Below are experts of layer 3 (counted from 0) of a mixture-of-experts language model. Rows are named router (the router's row for the expert) and show model dimensions 288-383. Each number is 50 + 10 x the weight over its row's rms, rounded and kept within 0 to 99.
After each expert's rows: a language model's description of what the expert responds to; "mostly gets" lists some tokens that are sent to it at least half of the time. This comes from a sample of Wikipedia text that the model never trained on.

# expert 28
router:53 40 42 39 62 47 71 42 44 60 55 61 50 46 51 62 68 66 37 70 45 33 36 44 54 48 50 56 53 55 50 56 38 54 55 65 47 51 46 33 58 45 50 77 35 53 57 42 50 47 43 44 65 57 44 43 42 48 38 42 51 61 55 43 40 62 53 41 57 61 55 56 51 55 49 46 69 30 66 43 63 63 41 64 47 34 43 43 52 44 41 64 48 62 42 49
Description: Table separators, symbols. Pipes, dashes, commas and symbols between numbers in tables and scores, such as " | ", –, $, °, %.
mostly gets: "% | ", " | ", " $", " |  |  | ", ") | ", "°"

# expert 29
router:56 60 31 53 42 51 45 66 60 44 43 42 54 56 51 33 59 60 62 66 55 44 47 48 67 66 71 55 52 42 64 48 36 61 46 49 46 43 32 50 54 40 47 38 46 51 57 39 53 55 49 68 42 51 54 50 51 52 51 70 60 55 48 39 23 51 44 49 54 49 57 46 61 58 61 51 53 57 41 50 28 42 55 50 45 39 47 39 37 55 54 52 71 59 46 69
Description: Table and award headings. Nouns in table headers, infoboxes and award or sports listings, e.g. Party, Total, Chart, Track, votes, Film.
mostly gets: "| Party", "| Silver", "| Total", "Personal information", " JP", " votes"

# expert 4
router:62 53 43 42 48 57 53 40 54 47 54 51 62 46 53 39 23 67 52 59 45 51 50 51 45 49 54 39 51 56 57 53 61 47 41 38 41 53 64 56 55 48 45 62 59 34 29 49 44 34 39 59 68 38 49 57 41 50 45 61 43 39 64 51 70 43 51 51 35 29 54 55 57 37 27 39 51 30 40 55 52 55 57 68 54 85 34 59 58 46 50 48 64 47 67 48
Description: Foreign name endings. Final pieces of non-English surnames, places and words, such as -ski, -berg, -ić, -sson, -ensis, often in lists.
mostly gets: "ini", "berg", "ski", "mann", "ić", "son"

# expert 5
router:37 48 57 49 46 49 40 42 36 40 48 54 53 46 55 53 45 50 51 43 46 48 69 41 44 44 42 64 65 48 29 49 59 78 50 65 54 46 38 44 53 48 70 49 52 56 58 57 60 55 47 52 60 35 34 49 42 48 48 45 38 51 51 52 71 61 39 49 52 57 49 56 46 26 45 58 38 58 57 45 64 79 48 43 51 46 43 45 71 56 57 54 39 66 45 55
Description: Word-initial letter fragments. First letter or short first piece of a split word, often a name start after comma, pipe or dash, e.g. K, M, r in www.rjyc.
mostly gets: ", K", "| K", "- K", "| M", "| L", ", Al"

# expert 18
router:52 71 45 48 42 71 56 36 43 73 29 56 41 35 45 37 40 66 54 56 55 44 61 56 43 54 43 51 44 44 56 48 52 46 51 47 53 35 61 61 45 79 41 59 58 39 58 57 61 53 41 56 61 51 46 57 47 37 51 70 47 54 52 49 64 42 38 52 56 40 59 50 46 52 65 55 48 31 34 50 42 50 42 47 57 66 44 28 58 64 63 41 45 42 55 48
Description: Personal first names. Given names and name fragments of people and places, such as John, David, William, Bill, and pieces like ie, ley, ton.
mostly gets: " John", " James", " David", " William", " Thomas", " Robert"

# expert 23
router:43 41 54 46 38 51 24 46 40 61 39 41 59 43 53 49 54 52 64 42 49 29 48 33 47 52 41 68 51 48 50 55 60 56 45 47 58 41 40 62 57 51 61 60 58 46 44 61 50 50 45 42 36 59 62 43 52 45 52 54 55 57 75 37 61 50 50 48 49 35 38 49 41 62 40 73 46 56 63 51 41 56 47 60 53 52 45 48 49 49 47 29 55 48 46 44
Description: Year and country endings. Final digits of years and last pieces of country or place names, e.g. 2016 as 016, Ghana, Zimbabwe, Brazil.
mostly gets: "012", "023", "016", "022", "013", "024"

# expert 0
router:56 54 53 47 54 38 46 58 27 49 61 53 48 50 48 44 39 58 45 58 52 42 42 61 51 45 62 36 56 43 39 43 48 47 65 48 54 60 53 31 48 64 44 32 66 52 54 35 51 45 44 52 56 60 60 42 51 67 56 45 51 50 62 57 39 42 55 38 45 50 59 64 61 53 29 49 60 52 67 51 50 64 44 54 54 49 50 46 52 57 59 57 41 24 58 37
Description: Decimal points, abbreviation periods. Periods inside numbers, coordinates, initials and abbreviations, as in 22.0, 45°24′, J., U., No., Corp.
mostly gets: "°", "′", " U.", " J.", "^", " A."

# expert 9
router:46 57 45 53 58 40 50 55 51 45 60 43 44 42 49 55 58 46 52 26 44 48 67 49 61 63 50 49 34 50 59 53 54 51 49 47 47 44 57 58 52 43 56 52 46 50 49 67 43 53 52 42 50 38 33 52 60 53 47 54 61 54 40 53 46 57 53 45 43 52 59 54 38 52 50 49 45 56 52 54 54 38 52 46 53 53 60 38 44 56 55 40 62 36 37 33
Description: Table and infobox separators. Pipe separators in table headers and rows, plus infobox field starts and punctuation, such as |, - Place, - Authority, ==See also==.
mostly gets: "|", "|  |", " |  |  |", " |", "==See also==", "- List of"

# expert 13
router:35 47 48 47 46 59 60 52 58 54 59 53 58 50 30 36 52 43 63 54 48 69 61 52 50 42 42 59 57 45 53 65 57 48 34 34 53 38 33 52 39 72 40 65 39 65 47 46 67 41 48 46 38 69 47 41 44 55 48 44 63 61 45 61 33 67 59 45 42 49 60 40 52 66 42 60 60 55 57 50 76 42 51 52 32 58 48 60 49 40 47 52 33 46 47 54
Description: Auxiliaries and negation. Auxiliary and linking verbs and "not" in clauses, such as has, had been, have, be, may, were.
mostly gets: " has", " had", " not", " have", " also", " be"

# expert 10
router:48 36 55 57 57 70 34 32 44 53 49 65 45 54 43 55 51 38 42 41 38 65 46 44 40 64 52 58 45 54 58 47 54 56 55 55 52 65 55 38 34 51 41 59 52 52 36 55 36 36 51 40 33 60 44 61 57 45 54 49 45 54 61 43 38 43 50 49 59 59 52 63 58 61 59 51 52 61 54 50 55 44 39 50 57 40 49 69 69 54 48 51 39 45 46 69
Description: Year openings, titles. Leading 1 of four-digit years after dates or "in", plus title words like University of, President, Minister, brother.
mostly gets: " University of", "1", " president", " President", " brother", " Saint"

# expert 25
router:59 35 74 39 52 34 33 52 44 56 38 28 42 51 52 71 43 43 45 56 54 65 53 67 67 51 58 39 60 44 44 42 64 46 67 57 47 46 36 39 39 38 50 37 61 52 27 40 46 42 57 61 64 56 46 60 56 61 49 40 61 52 57 50 53 60 54 54 39 52 45 54 39 65 51 38 46 58 62 63 36 56 49 54 59 38 73 83 45 65 89 57 63 66 45 52
Description: Subordinating conjunctions. Clause-linking words in narrative prose, such as that, because, when, before, after, until, though, said.
mostly gets: " that", " that the", " when", " before", " which", " after"

# expert 11
router:51 52 50 49 44 63 55 45 54 53 41 43 68 48 55 47 57 53 64 65 53 55 45 34 53 45 57 59 50 55 61 51 46 49 23 59 51 42 58 50 63 32 48 57 40 59 48 37 39 56 60 41 28 60 61 60 58 47 71 40 45 47 40 66 42 33 55 64 57 54 44 62 54 44 49 56 50 50 26 64 53 48 48 60 42 51 49 40 29 44 54 67 45 58 57 46
Description: Past-tense action verbs. Main verbs and verb endings describing events, often after was, to or and, e.g. made, released, resided, rebuilt, killed.
mostly gets: " made", " began", " held", " released", " played", " announced"

# expert 20
router:46 46 40 44 60 46 53 61 71 58 53 33 60 54 55 60 50 52 41 51 48 31 54 63 36 56 40 43 45 77 48 53 38 48 53 48 44 66 73 37 62 42 74 53 38 63 44 53 57 39 61 43 70 51 50 45 53 37 48 52 56 50 55 40 33 32 55 64 44 49 51 50 29 45 51 53 38 40 56 47 62 70 51 46 57 49 51 48 65 48 54 49 58 30 43 62
Description: Spacing before dates/numbers. Spaces, commas, pipes, dashes and prepositions or month names standing just before a year or number, e.g. Miss America 2016, August 28, 1990.
mostly gets: ", ", " in ", "- ", "| ", " – ", " July "

# expert 6
router:53 37 35 64 53 37 55 62 51 42 47 36 63 57 70 46 41 44 43 66 50 52 40 65 43 58 43 44 36 51 55 56 55 68 41 47 38 57 43 44 56 40 51 46 49 64 62 53 45 73 71 62 50 49 32 53 36 55 54 36 56 44 44 60 45 64 46 45 50 58 45 45 44 52 42 41 49 53 52 37 38 54 46 59 34 43 44 39 38 34 54 61 48 68 47 62
Description: Word-initial fragments. Opening one- or two-letter pieces of lowercase words split into fragments, such as s, c, pl, tr, fl, co in platoon, truck, flights.
mostly gets: " s", " w", " c", " st", " sp", " f"

# expert 24
router:61 51 61 53 43 38 48 60 51 43 71 39 43 56 56 59 48 59 67 21 56 60 60 65 39 31 46 49 43 49 44 55 52 43 53 72 55 31 29 67 62 48 58 43 51 49 51 55 58 54 61 41 53 66 25 49 62 55 48 64 40 52 64 49 56 24 53 50 33 51 55 43 39 52 48 52 47 47 47 50 39 51 60 63 50 60 49 47 39 55 47 44 46 72 54 46
Description: Sentence endings, year digits. Sentence-final periods attached to words, paragraph breaks before headings, heading markers, and the leading digit of years, such as year., 2008, ==History==.
mostly gets: " ==", " ===", "es.", "\".", "ers.", "ing."

# expert 31
router:51 59 46 47 38 51 47 70 62 49 44 72 56 49 39 59 16 47 57 48 48 55 34 59 52 43 51 70 52 51 56 53 57 52 69 50 50 39 69 48 41 59 50 43 61 56 36 45 64 53 54 51 50 64 45 39 32 52 52 51 45 46 62 38 68 66 57 38 61 43 52 44 42 42 49 39 54 64 43 50 31 46 43 33 57 56 43 59 57 50 43 59 66 49 47 38
Description: Line breaks. Line breaks ending table rows, headings and list items, plus leading pipes and dashes that begin rows, such as "- Clade:".
mostly gets: "\n", "| ", "- Clade:", "ion.", "ions.", "ations."

# expert 30
router:53 58 61 48 55 59 56 19 56 34 36 29 38 52 56 39 51 45 49 34 48 49 46 45 46 63 45 57 55 45 43 45 62 58 43 40 54 54 44 58 52 47 62 55 54 43 47 51 39 40 53 65 43 68 59 55 57 44 50 45 55 54 39 33 52 45 31 53 58 61 61 56 33 57 60 42 68 68 54 33 39 39 57 39 64 57 66 33 64 44 49 42 58 56 56 43
Description: Articles and ordinals. Articles, numerals and ordinals before nouns in sports and event narration, such as a, an, two, the first round, second, other.
mostly gets: " an", " a", " two", " of a", " other", " second"

# expert 22
router:71 71 33 51 48 59 52 38 54 50 58 71 62 49 41 24 59 51 49 54 47 58 55 46 43 40 60 39 70 38 59 55 30 54 61 57 57 64 52 60 62 83 47 37 56 48 43 47 43 46 69 39 46 52 64 42 54 40 64 49 45 58 36 60 59 44 59 55 41 46 48 57 63 39 31 43 63 46 58 54 51 74 66 52 58 40 58 50 42 66 40 47 32 43 42 44
Description: Table zeros, odd syllables. Single digits, especially 0, inside stat tables, and rare letter pieces in transliterated names, such as -b-, -n-, -og-.
mostly gets: "0", "iw", "uk", "aj", "iy", "anj"

# expert 12
router:45 50 70 52 63 40 46 38 36 48 48 38 40 37 51 57 68 30 50 65 48 42 33 31 60 49 41 62 68 44 62 45 57 53 42 50 48 50 41 46 50 45 66 41 44 59 57 50 48 46 40 34 62 43 61 54 45 49 45 56 38 43 47 43 59 46 52 56 56 51 53 45 51 43 54 60 40 57 54 52 67 41 51 43 63 44 61 59 32 54 46 63 43 53 51 32
Description: Paragraph breaks, opening capitals. Double line breaks, section heading markers, opening quotes and capital letters starting a new line, sentence or parenthesis, such as ===, (“, D.
mostly gets: "\n\n", " | \"", " (D", " (P", " (S", " (M"

# expert 17
router:37 52 39 57 53 45 42 62 36 63 40 55 63 51 56 45 51 63 42 30 52 42 47 66 56 42 55 34 43 63 49 61 50 49 50 61 56 63 26 29 58 54 50 47 52 48 61 36 57 55 38 28 50 52 54 43 68 45 61 56 51 50 44 44 52 38 46 51 43 45 58 35 51 39 49 66 42 45 44 52 65 45 42 63 66 67 62 41 89 43 43 54 63 59 46 60
Description: Pronouns and clause subjects. Subject pronouns and clause openers after periods or commas, like he, it, his, She, which, who.
mostly gets: " he", " it", " his", ", which", " He", " her"

# expert 15
router:51 45 54 51 47 34 36 63 51 46 51 40 50 52 57 50 37 29 47 43 59 52 61 47 44 37 51 32 49 59 59 42 34 41 42 42 62 54 59 37 40 56 45 44 53 58 42 62 51 57 41 73 55 30 44 53 48 53 48 50 51 43 45 47 54 54 46 42 29 68 54 46 43 42 52 50 59 48 58 21 42 55 36 45 40 43 55 66 45 32 49 49 35 40 45 44
Description: Prepositions and inner fragments. Prepositions such as of, for, in, with, plus early word pieces in technical or biological text, such as for in forewing, ed.
mostly gets: " for", " pat", " mon", " For", "s for", " int"

# expert 2
router:43 53 58 48 43 54 45 51 38 62 54 69 65 43 40 52 59 51 80 68 47 50 68 54 55 45 73 45 55 55 42 45 38 55 54 61 47 60 43 55 43 61 50 59 56 57 49 46 52 40 58 49 37 40 57 57 34 31 48 48 52 44 64 38 69 48 48 49 42 60 44 41 38 29 47 71 55 41 58 56 62 57 50 48 48 32 53 48 63 61 68 50 46 59 42 49
Description: Name-internal syllables. Second syllable fragments inside proper names of people and places, after an initial capital piece, e.g. N-ou-velle, P-oc-ahontas, B-har-atiya.
mostly gets: " Ber", " Cal", " Mal", " Ol", " Ash", " Mad"

# expert 14
router:43 57 59 62 41 61 54 61 45 61 58 52 60 44 57 52 61 47 43 62 53 69 56 51 50 58 44 41 51 49 65 62 48 50 47 53 41 33 52 56 61 39 49 30 39 42 62 50 58 51 66 56 73 44 53 46 47 29 54 42 46 31 39 49 49 60 53 48 46 51 48 58 61 46 44 61 48 55 41 46 50 71 55 46 43 52 53 44 51 42 60 49 58 57 54 49
Description: Given-name/surname initials. Capital first letter of a name after a preceding name word, especially surnames in credits and cast lists, e.g. Philip Seymour, Vin Diesel.
mostly gets: "-R", " McC", "-W", "-M", "a S", "-K"

# expert 1
router:59 57 63 47 45 47 69 53 47 59 56 53 55 47 43 26 60 26 55 57 54 55 23 45 40 64 74 44 57 38 50 48 64 49 58 34 59 52 65 40 48 33 45 51 57 27 67 44 49 52 40 43 30 46 59 42 45 46 47 56 50 58 50 45 35 59 52 46 64 21 50 49 55 41 56 74 48 49 42 58 44 36 49 57 54 51 60 55 52 53 48 54 46 43 54 48
Description: Capital-letter abbreviations. Capital letters and pieces inside acronyms, call signs and club or league names, such as WAPA-TV, RAF, FC, IndyCar.
mostly gets: " Cup", "SA", " km", " Racing", " FC", " TV"

# expert 16
router:58 48 55 50 46 54 65 40 59 41 54 47 41 56 61 46 50 31 54 48 50 53 67 45 40 42 43 58 53 44 46 34 51 51 43 43 44 77 32 72 69 72 61 69 56 43 36 50 30 53 46 47 41 49 44 51 57 53 54 38 48 50 39 57 62 43 42 53 64 51 44 61 62 69 67 47 66 51 47 46 31 41 42 49 36 43 46 52 49 27 40 26 49 59 59 46
Description: Adjectives of place. Nationality, direction and -ic/-ical adjectives after "the" or "of the", such as British, American, western, Triassic, political.
mostly gets: " British", " American", " French", " German", " English", " north"

# expert 21
router:49 59 56 52 59 55 37 45 51 41 61 62 47 55 44 54 60 46 50 51 50 63 57 56 62 52 39 54 50 56 45 58 51 42 34 43 54 63 63 44 50 57 39 40 47 36 52 43 25 49 64 32 55 42 56 45 61 43 48 49 43 53 66 48 53 58 52 53 55 32 44 65 57 47 47 35 49 53 35 51 62 34 50 48 62 49 55 54 17 49 41 55 29 66 50 45
Description: Dashes and cell closers. En dashes after names in personnel lists, closing parentheses, and pipes ending table cells, such as Kenny Dorham – trumpet, 1989–1993), | $.
mostly gets: "  -", " –", " =", "\" |", ") is a", "i |"

# expert 27
router:48 41 37 47 54 53 48 57 63 45 56 51 33 56 69 49 52 33 48 33 53 32 42 51 61 51 64 48 50 77 35 47 59 49 57 57 46 36 49 47 30 47 40 67 46 32 58 56 44 66 43 43 41 53 46 63 40 64 48 66 49 42 42 58 37 48 48 57 56 43 49 39 62 49 44 56 42 52 53 52 38 39 54 47 48 56 43 69 64 62 35 32 55 34 55 49
Description: Institutional nouns, suffixes. Abstract or institutional nouns and noun-forming suffixes, such as government, system, community, Department, cemetery, -ation, -ors.
mostly gets: " government", " system", " students", " community", " district", " program"